config = dict(
    n_layer=14,
    d_model=224,
    n_experts=64,
    experts_per_token=4,
    d_expert=80,
    d_shared_expert=0,
    activation='geglu',
    moe_layers=[0, 1, 2, 3, 4, 5, 6, 7, 8, 9, 10, 11, 12, 13],
    router_score='softmax',
    normalize_top_k=True,
    routed_scale=2.5,
    balance_loss=0.00345,
    balance_bias=False,
    router_z_loss=0.001,
    init_std_router=0.0199,
    lr_router=0.00128,
    vocab_size=3453,
    norm='layernorm',
    norm_eps=1e-06,
    tie_embeddings=True,
    optimizer='muon_hyperball',
    lr=0.00678,
    beta1=0.95,
    grad_clip=1.0,
    batch_tokens=65536,
    seq_len=256,
    train_tokens=655000000,
    steps=9995,
    dataset='wikipedia_en',
)
Below are experts of layer 5 (counted from 0) of a mixture-of-experts language model. Rows are named router (the router's row for the expert) and show model dimensions 0-223. Each number is 500 + 40 x the weight over its row's rms, rounded and kept within 0 to 999. Numbers have three digits each.
After each expert's rows: "comes after" lists some tokens at least twice as common just before its tokens as in all text. This comes from a sample of Wikipedia text that the model never trained on. Tokens count by the router's weight.

# expert 40
router:519420521448479460505450511506508472549435463527478484491431483542546519515469501510546447495506523436513509480483468523514473549469535587490491537470531423546482501507489554471471479481539443576440580608552523473587446517396566533470460472470462468508472516455506572534487479454476500553514509541525524511502505446461535508464499533547439509524455497560452496394441571492498521500468486517491542523487512465500423499589513446492444442511546483472495475577537480533451483512528489527504534511454543561492561505467464533508501504511487544567556527450496564541503537544481460475596485507511431400502455511486509438574519480572493454531469557446463497464503468522456491488448
comes after: " ", " in", " of", "–", "an", "a"

# expert 18
router:501460462457489480475470515551489496550470462591498473535430480531503572486497480501550488524459576463518475507486452515523521571459526520524527536465529447520454494510516538503482473447538474515394540537513522461516447559472482455527472478470462457533495465488478544558512409489498490543450526511563507541562548463522518585478497450531444541549476503502406516481450527481447533523483553519511550513498539434490468430517477474481425446485528464524467433544582452491469549467528499548572558526516544547530474541467489583488450524514482548476529526496468576540457563476427476411538467561575463465512440527485501455574494453518479472507415571458486537514488509539559504570491
comes after: " |", "|", ";", ",", ":", " in"

# expert 3
router:534447510450462525508541542522488476540496459558533491532465448562550564534514516512535505463507548496540494447438472528547541532510545536506538473428494473568421503485528470487417479462531450436419525514612493423530485482489509454506480482469471456493484496466454558593506486415549513509481520470547581539470481478493568561522570449532437575566510530538530537466456491475406489499464538595497537494551506462462457483549522493496488446456511485496501456492530521546498518521594409553513537556468524455503541526480476540486444495485424504450509503474490529530456521526456485449520443547547511488524471563553527450607520483535464472495447543498484512476460524515540465509500
comes after: " |", "|", " F", ";", "R", " W"

# expert 53
router:430457500478440515530456487534539518574446465537542484531486474542452571519462504472567437521536524401538468504485449511524496571470528532497487560487520477515459496565513531506404446485571524550415521561499557466535472566450529461507493470520479464578520505481486502518516425432493501565478505516474496494500581468508540502491506472484421524539425543518434548421446531444467490475488518494476516514530522465512444462528542443482446471457494520535528474500516455533531543491498516585520482531478578537522484518474493509425474571484497554537545549481510516532445569515492447480548473519595417447556504550510527457516534475538483461539417546513468561500431480576485487518474
comes after: "\n", " |\n", ")\n", ".\n", "==\n", ";\n"

# expert 8
router:496471442509427436498470453526505460544445392601519531530471437502487561485527486530509493476501550492580464494433488488550499529454534520537526525500509426543455470520523549496439475508502492549481548511532572462566426508492530489471454464495474515560489475426474570526495494455476503544472485507512489509519546410456578515494501470510443538532480524521462505454453520474457494445459555592467568544488553525466466458580479464499451457456469518503514471491549441487447508454530517566527521532491548562552449542443484546440450532527487498514542560472503611533517542488480483416512505538537474499525459543527514439521548462559471440525497538471458550463451524559502493550445
comes after: ".", "1", "0", "4", "3", "5"

# expert 23
router:509444490480464511518469500552487501522458498531508464519441470507511555503469540481492470493468543451518483485446449516540540533460526538481549493460505453539464504553538530542480506487526466509457498550509545483566465551472509491474456475509481432520510488429495542572506471433507486547467527521524545522524544407481497608464487451513444581518418512562384536485479535476462528503439506528492526504474540478489487434575512450519467404502512475487516457516535460538454556443535490573519502576473553524558482546429461577471516509459470525498537552479443494563512536482467471500552493544583449411613478527541471463526545478549497498440476541464455548521448522561534502541423
comes after: " of", " in", "ed", " is", " to", " with"

# expert 10
router:455436446441489527520437445542521511496450492591488509567500423496559509421509465528541471526508479461527457468460471543577526535458547580472581509498469473538454507540523495466488472477501469503536549559529575452488473547467521498483427501476444458550532439435441560528515438500473474574455500479501532517524507468495529496455517453502432528543540478513458472458445482460486518428415535511446539489512523428493509488567525473586457500409544497507489441486505497490497528435535511596554538539450536567559506548469486495468460565485463526518517531444454523504498579473474481440548511501544460466535441522563509497528569447501470468523465510446484501495489540561541549512514
comes after: " the", " a", " an", " The", " c", " h"

# expert 39
router:510446474428445521510533467545491555490418451503512460520474458528467538502497482510538495504554508428505470522486487542529497565477559547480488491443521514526461456507512539481447443487580478537412549539528560417488511525483541434476439515491447496487460450487483497514501471475490506530451519522540545485566546448486528520472515444539414523562460528487495517475394530476486514475456510511461540510490579447480475459529543493479493426455474466479514483485532472575470543525553481609522511538478544535575466511472501556495467560490492524516528561477477490513460604496499491380563466512580470457526495511520539510569514501585499430410459551538470511501465468552532438500445
comes after: "\n", " |\n", "-", ")\n", "|", "\n\n"

# expert 22
router:550452460446461487476476496540540474577431451546527472530484477530517543448508483541482473533516542440518446487477504501539526547487515505487503537509512462566499492511491551563476505519501496477443515507511579418503507558452483451470446409494417478548555452411524541521494452473517460536443531455457488554540514456533535510454482465492438556509491436561494510459458581439499530498459539473490563566531550515470487451550495473480471437500448466507523429523555474517487574465527451545526460508523573514563483535454490574487460537412495564480579564456485546499494570534431503481513501539579445490555461514482483489528536496589512462480501537464541535512436526520469518555444
comes after: " the", " of", " a", " and", " The", ".S"

# expert 1
router:495481437442489496446527514562514498511458495540496481495477502536486550488519516475484462491494533486612473502447451560546527556437530537476518571498498447592479516487490567522513495498489536544460575548505519479511479568450520538470464423417391470558513469445485522505531451491466432534456581553553583531523519454465589532439522481546423512515483462547477513446471506520463485477473513512468495498544528428501484424547533467519417464516533451491509452520539488519489509492481497538537488536496570540571480547440457492512427515451516506512502566485488489554527550483458490460488444543562500503543463533481455459554546442527494525423461510533418529539498436514540469530427
comes after: "1", " ", "2", " on", " in", "On"

# expert 62
router:479404452494443520511435478540522541522436504567520483576479483527560561455538535485510459481537530444494445482514411557536521518497532531518536543461522453533441504518474520526432429470521503521431535517505487476517447511503489447485437423491455451539466485448460541535526469437495519526464529438532524541562555452466484556490553473495453531534498517517445466403473490469482523512447496532443563472456511487477475510561497475543441476459501500520478451495536527530532509498526480560543476534472529571566511534471446537475487538533447504580541511377485570561495530497514434430542454559541490465511464578526537476578529452515515468484440500463486488567450502569510494483452
comes after: " |", " (", " \"", ",", "-", " the"

# expert 46
router:516407471433467489543491425514541513508485499519558518554431477506532511485508501521490473485498516441537473485454495512525514553527575534572542491457525456528444455528451489498478472475501514504470557593588569490567410497481529499488463499431507470496513492492470556528486432476445489518457549506486580553517489435438588584469501473513496507482504475563466472514406507504455490471505492584495508525491551477433484467532530481436394449461508508462485456548550438513500528539509505567550520538452566491565526509447450497489488486469453575509521548491438487542501595480509428426505490517557488479544495551503541445536507518532478426481523518457418569517486485544495482506498
comes after: " in", " In", " It", "In", " end", " which"

# expert 44
router:504442495466458575513467481617506519610475500577510523499486500565499574466511531527499482527491508496537495464495399554545476569481516538542488547457523431540461510527522499472504467464471425563490531492542518426565487524452483412516432510500469441524490448470513573554510447454465453519492522501545532496505539452506580513531574456528458532458469497515488468489483496485454506485485535523475555538500521452459502442527483452500438486452439456504528452521527469520475496498532516583487460581437564497546496537479483612490505578539459547493534525434500494533488503444476485449560465543579434544517458545542478491529540442518509455506452472490438519548481515488504485521417
comes after: " S", " |", " H", "-", " of", ":"

# expert 37
router:507486493395467460503510493530509475517437477541546487574482492485536556429488495498544435438498526507584421507477446551537497525488507523504506483457549480534424511518466579497505454485505488523499492560543602448512487516482476508491429453508510509519500441417461562577490477517495446534455517496533503501516525434512495492484512460582452555587495500485435500452462512509482507467459526509491537527568526449428493436557514438521441419444493467484491475515552473525467566442521496555542487500475521541565478519506513488481420506486503504479562545437531572549547571481495504489553469572535419469510467556544474488550518440563530473487454506450509486542478556546557457585469
comes after: " the", " a", " his", " f", " b", " h"

# expert 19
router:543471461477472497579473477544532497518461420531496483535474453545514546477524535455502411509495527431548432542501500518548523497452528508526550507480491411607488497507459563511384445495482487481504560540515507459546542511481490498528424474517504486520528472463499522547534476434506538550456517487492559478505545486522524569505488463533443542528436542564481552432490561496494500462428485513527476501467495482476417426593505485516466463457544461447507455545587453520448530482523433561555477528503578565517465558471487569516501509514502487569514556407456542508448573474523475431507480500511439439543466529504487451540512484508467506485454503461469564505494532534498497532432
comes after: ".\n\n", " ", "–", " |\n\n", "\n\n", "A"

# expert 12
router:495437537484482470499462506565499472549454459521471519507444433515527542476492546463526427456459527484508511447485449525506500513464530516495555549476532446541462503547502524516467474453514490520474529509582504431545440513424495493481505515467464500553429510408478582486510436463478448474443529475562498517506529480507501517550528498518458512455461473525487492447449562475460512468496532571437542536448533506503463483553485446452422474480466497530549505576509453503440482524544518555533544581421527545532468566473435568461549481526480627476574497467529518507504598461432503435597479544531471491537449510552478470518517421532525481517435541511457528487488488529553528546499
comes after: " K", " T", "k", "K", "ak", " M"

# expert 59
router:528434479490516491472448506513562506553477436546527466494443451527464566446548445479527503531501495492540500449501488593525544555459516524471511484473471466572460495505516504478446458452509539550484523503533526515578405549450516512472455454435465496529552459425485601578510450464484478471490560500529533532571512416433545525489536495532503547526486470532461474473433558445502512474475531555467521499473581483486458497559528461515471481490445457479520503558493448471504527470531466557549522473390556526486495523444484539525454519474474579532508493470509491493542535472489480453595451488544479466575450542558515463544544457492529486501448515443513517515513545595582510516442
comes after: " ", " F", " D", " B", " N", " A"

# expert 20
router:448425521497500511494462485555517465528470505518478474524421468508505517559484536441542493527430538480534470443475454541518487512563565526465568480481490453592459503508510503496449468445487486488458577521513513481504520496463539487490466453480442483541474414497503513598547454499442441489477461463505549520554513442507532580484562538554455512459466495554431476436454521472428565468487563479517510519481497460484446465559518496532495502460462510498525493582552472543504509473538493513494506569449593595544486509491458546524456544518478487555512550482534524569514504485472471470557462517587440440548405544557476414538515435512481498453492530484451524507443528568488533537449
comes after: " and", ",", " he", " He", " B", "."

# expert 56
router:483472480515500512563507510518497527548456459511483524546394427543533561456493523527506540514451488439506456484474456540534531561429518511525536559508525484551478498524509511507413523492527499518434530516554553490532470575477531437463475485471506478523547482508496580560516393437537480527450555451506499514599566449468543523497537454459461565498457505539428463470470515473458499427471545547508488500495519441490475462515514471509412445478479465536566484499579468518485512445497487507535485525433548518494448569440397539481413573449457513498525519495485520557514523518533512438514497538591464474511443562531474502478556441542531531458478531503489484542466493557555493501445
comes after: " (", " \"", "-", ".", " un", " sub"

# expert 42
router:453437462439465556540529473551498455556493451583529498531417475546496564451492512510522421497560515448565500469486451526519501482445496519494520499441509429571490491563479553468430437501559499481515515504524527473556425523428555481490458517503478470500500430458448549542534516477453457553431574495490581475545532470455502525504529449555452534499532541493514507450467508471395547475469479553450537555507506454488454479524532476503484479486528483534463461546511494566496526453506483517530527557500521598521498507452463547529478521472495522497527492510444473549473492482454471449545485551539421473498440474552501486540548416558475513532488576411480544538457498526503464591445
comes after: " B", " the", "B", ",", " R", " b"

# expert 30
router:532407459484421419512430452561495506544475457574497532559452493539500583444466510528524524486515515429502502476496476546499554552501512563535508573510494465523495463511501485557496455496545486542416539522492557467595471502512523484513465520489444504542502481471456622504511491415497533524457495506532492520528541446486496514452526459493423504560474524483447511496430495396487499478487550575416517523465574482433513464545460443505456408505468491488507477536543478507499571447550512526524529570458532508573485568432481568494479537491518552478545522447505553541459539510453466470519482514566451469516480533472537471496536471533519479495482487513462508557447496587522486538473
comes after: "0", "-", "5", "4", "8", "3"

# expert 13
router:550451438465489518553478479566521475554462463518516446606474492492549563458458517513533492542501542493507453478496406538527517565499567551538535548432517454570460494567493509533455438448508465501460577487518569437527491506435507408450443468479466492520501498446442575571517480454538457502487517520542520490461515393484503518501543431554454537509506555544453537441450539488431478460469524538504519531518564466471453442541492506498493470493453435490475451576524496524463484520543440537558516536528550518513518526494492580463469495501481511545568490444491537557508532525466476481492464498537467496507451487580483454570535528504496505500466527484479536505501534531514436598442
comes after: " |", " N", "R", " G", " S", " F"

# expert 26
router:485419470498450557533520488495559499564447482526516505535426452561488573471470490477545492489485525475600492514453442542514500578472569555467497541481536449560484500503513530510452498476482508542470556523586563482492520535444498503501459450462421495537466465473504547553522469435469487530469510510487497472544511458465572575468470471562430535493463498523459533469479530511447499447466523514436518543515500488490469455516457427502457415499467437533490476546519415527469506469573481526506543541490489581522485533454448531460440534441472502520551557474493505573498541487494457442522488533560397503522467553526563432555546447530518429502473518459455542524485527527534506535414
comes after: "0", "9", "2", "1", "8", "7"

# expert 63
router:462452547520525447485479489476500497555472449572459484538435460517438515460524492505475395507437504498524455473450438491506529571509573544504501537435496503539409518565516482471453528510512483493417545511528544493547446553462469515466486524497405444553477476428518540545535436491492531551430525458516575467507517472477528514498538510477467539569527482527447523447451562468503502477510529594481607496450558487504486558545507510481401448518481450464500465494573467540525507462531475537502504570481548526519537584463454516515458485463486492531555545438460530545480529507496485428575424493549464475515466526529573449555501470548502532531430524495485483502473515531532516509519
comes after: " P", ".", "P", " p", "M", "ac"

# expert 7
router:521490489463456510451460458542543471594447465556488462563427411532490525472499467483539482511537515479581473488458451527552501559479559579501538526503467448531450517531494510509490526417492524453488498516545503465538485510468530427467456436461449474528509494476506536553456484444486458595482476473505505526520565432460516527486509508547456501525492479538423498439456541461465483524460537520438537505480548472528459436548459529537504427480484510518549474542528469541512555483476430539522514549475506565517463574478477524503493534490430539566523554469480571523559577438439502472547402532552459434574428554532519497571501463547506508506465539529458537559498545523518505525480
comes after: ",", ".", "s", " No", "3", "4"

# expert 54
router:469462501456477487533523503530519440585413463530547538457469455546501542510491515529522435495490550498555505488479456510484496567458527569551542502447531502508482514532487565533435459487475488527437542546441497481585472563523571487451472498511432510532493442456507545506488476457437536521445519465503562509505510484518510544439539431480428515506514509568424488469471502461500493476472564533470505546508568440492465450569462416547455456454499459515510445514545477543466524495554515504499535540459534496514518583470489555484455581500476523486535542466443502548495506455468453451512381556491435468594486534608527480549518519549537503537447539525514497489464521570475486537456
comes after: " to", " and", " the", " was", " re", " ent"

# expert 47
router:529470488465466516532483501581504511564466457494534462509405454504515547485481519478482458509540543451586436468467453526527515533451567543535490487471510444578449466533536568492408454482536468524487562563539509436543454510450529433448441447482440478569499492449476584549491511451500529546482562508511517509497491409475521526485551423545436564546466521528496532472489511528431492498422534535480549515511517470465442433570527457524483447465475513514462468499517462524441522492537428576506504518459558511544461553459451522472476537497472513502538537469520561542509495517476508414503434512526482448509424558567483450556580484503490458512447518502479555503487514538525468502489
comes after: " ", "1", "2", " (", "–", " $"

# expert 60
router:471460490458454499516495493498534476556459505572521488537495479576517572507503511523542484539556538454514471451493460534524542524475562529478468512497494502536434505539505505503495442461536512493436524535533496441552488507451506451475435432444460502554502489467531518543520471450505490533493537510492497516536553481478530569479520486544464520508430545540433482482460531465417540450491581572489554517531551462511393454577514498554425401473512505509508466517530493461474524459503438544522480555493550525548451601455491537504463520418441497476609530478459456506461581508470446499550460544568463446521450524541518470568573467555465495538425533467456526503482481541508540524444
comes after: ")", "0", " |\n", "4", "3", "5"

# expert 11
router:514436442506509517481453581527516494541443475544538466559495450533569483467478542484547465521488473451585495464488424533496497518449594544521525530442556471517498502550526507564450527474507494521501524535555526484493446522455506509519516455482484499545491464491506525594487470438462481571434571469517481503566554477533494499475531469509449559575459455522442536483407505513461538463486540543510550563534499447452444441502482451517476447512473453481491424543515495479437537470468473516524547519446555549542511575468476521512506538446508492544544524496468530502531522451445480431512510563564461509551449528538454503522550419506428433440445549444472512518490606551492497507475
comes after: " the", " as", " was", " The", " is", " served"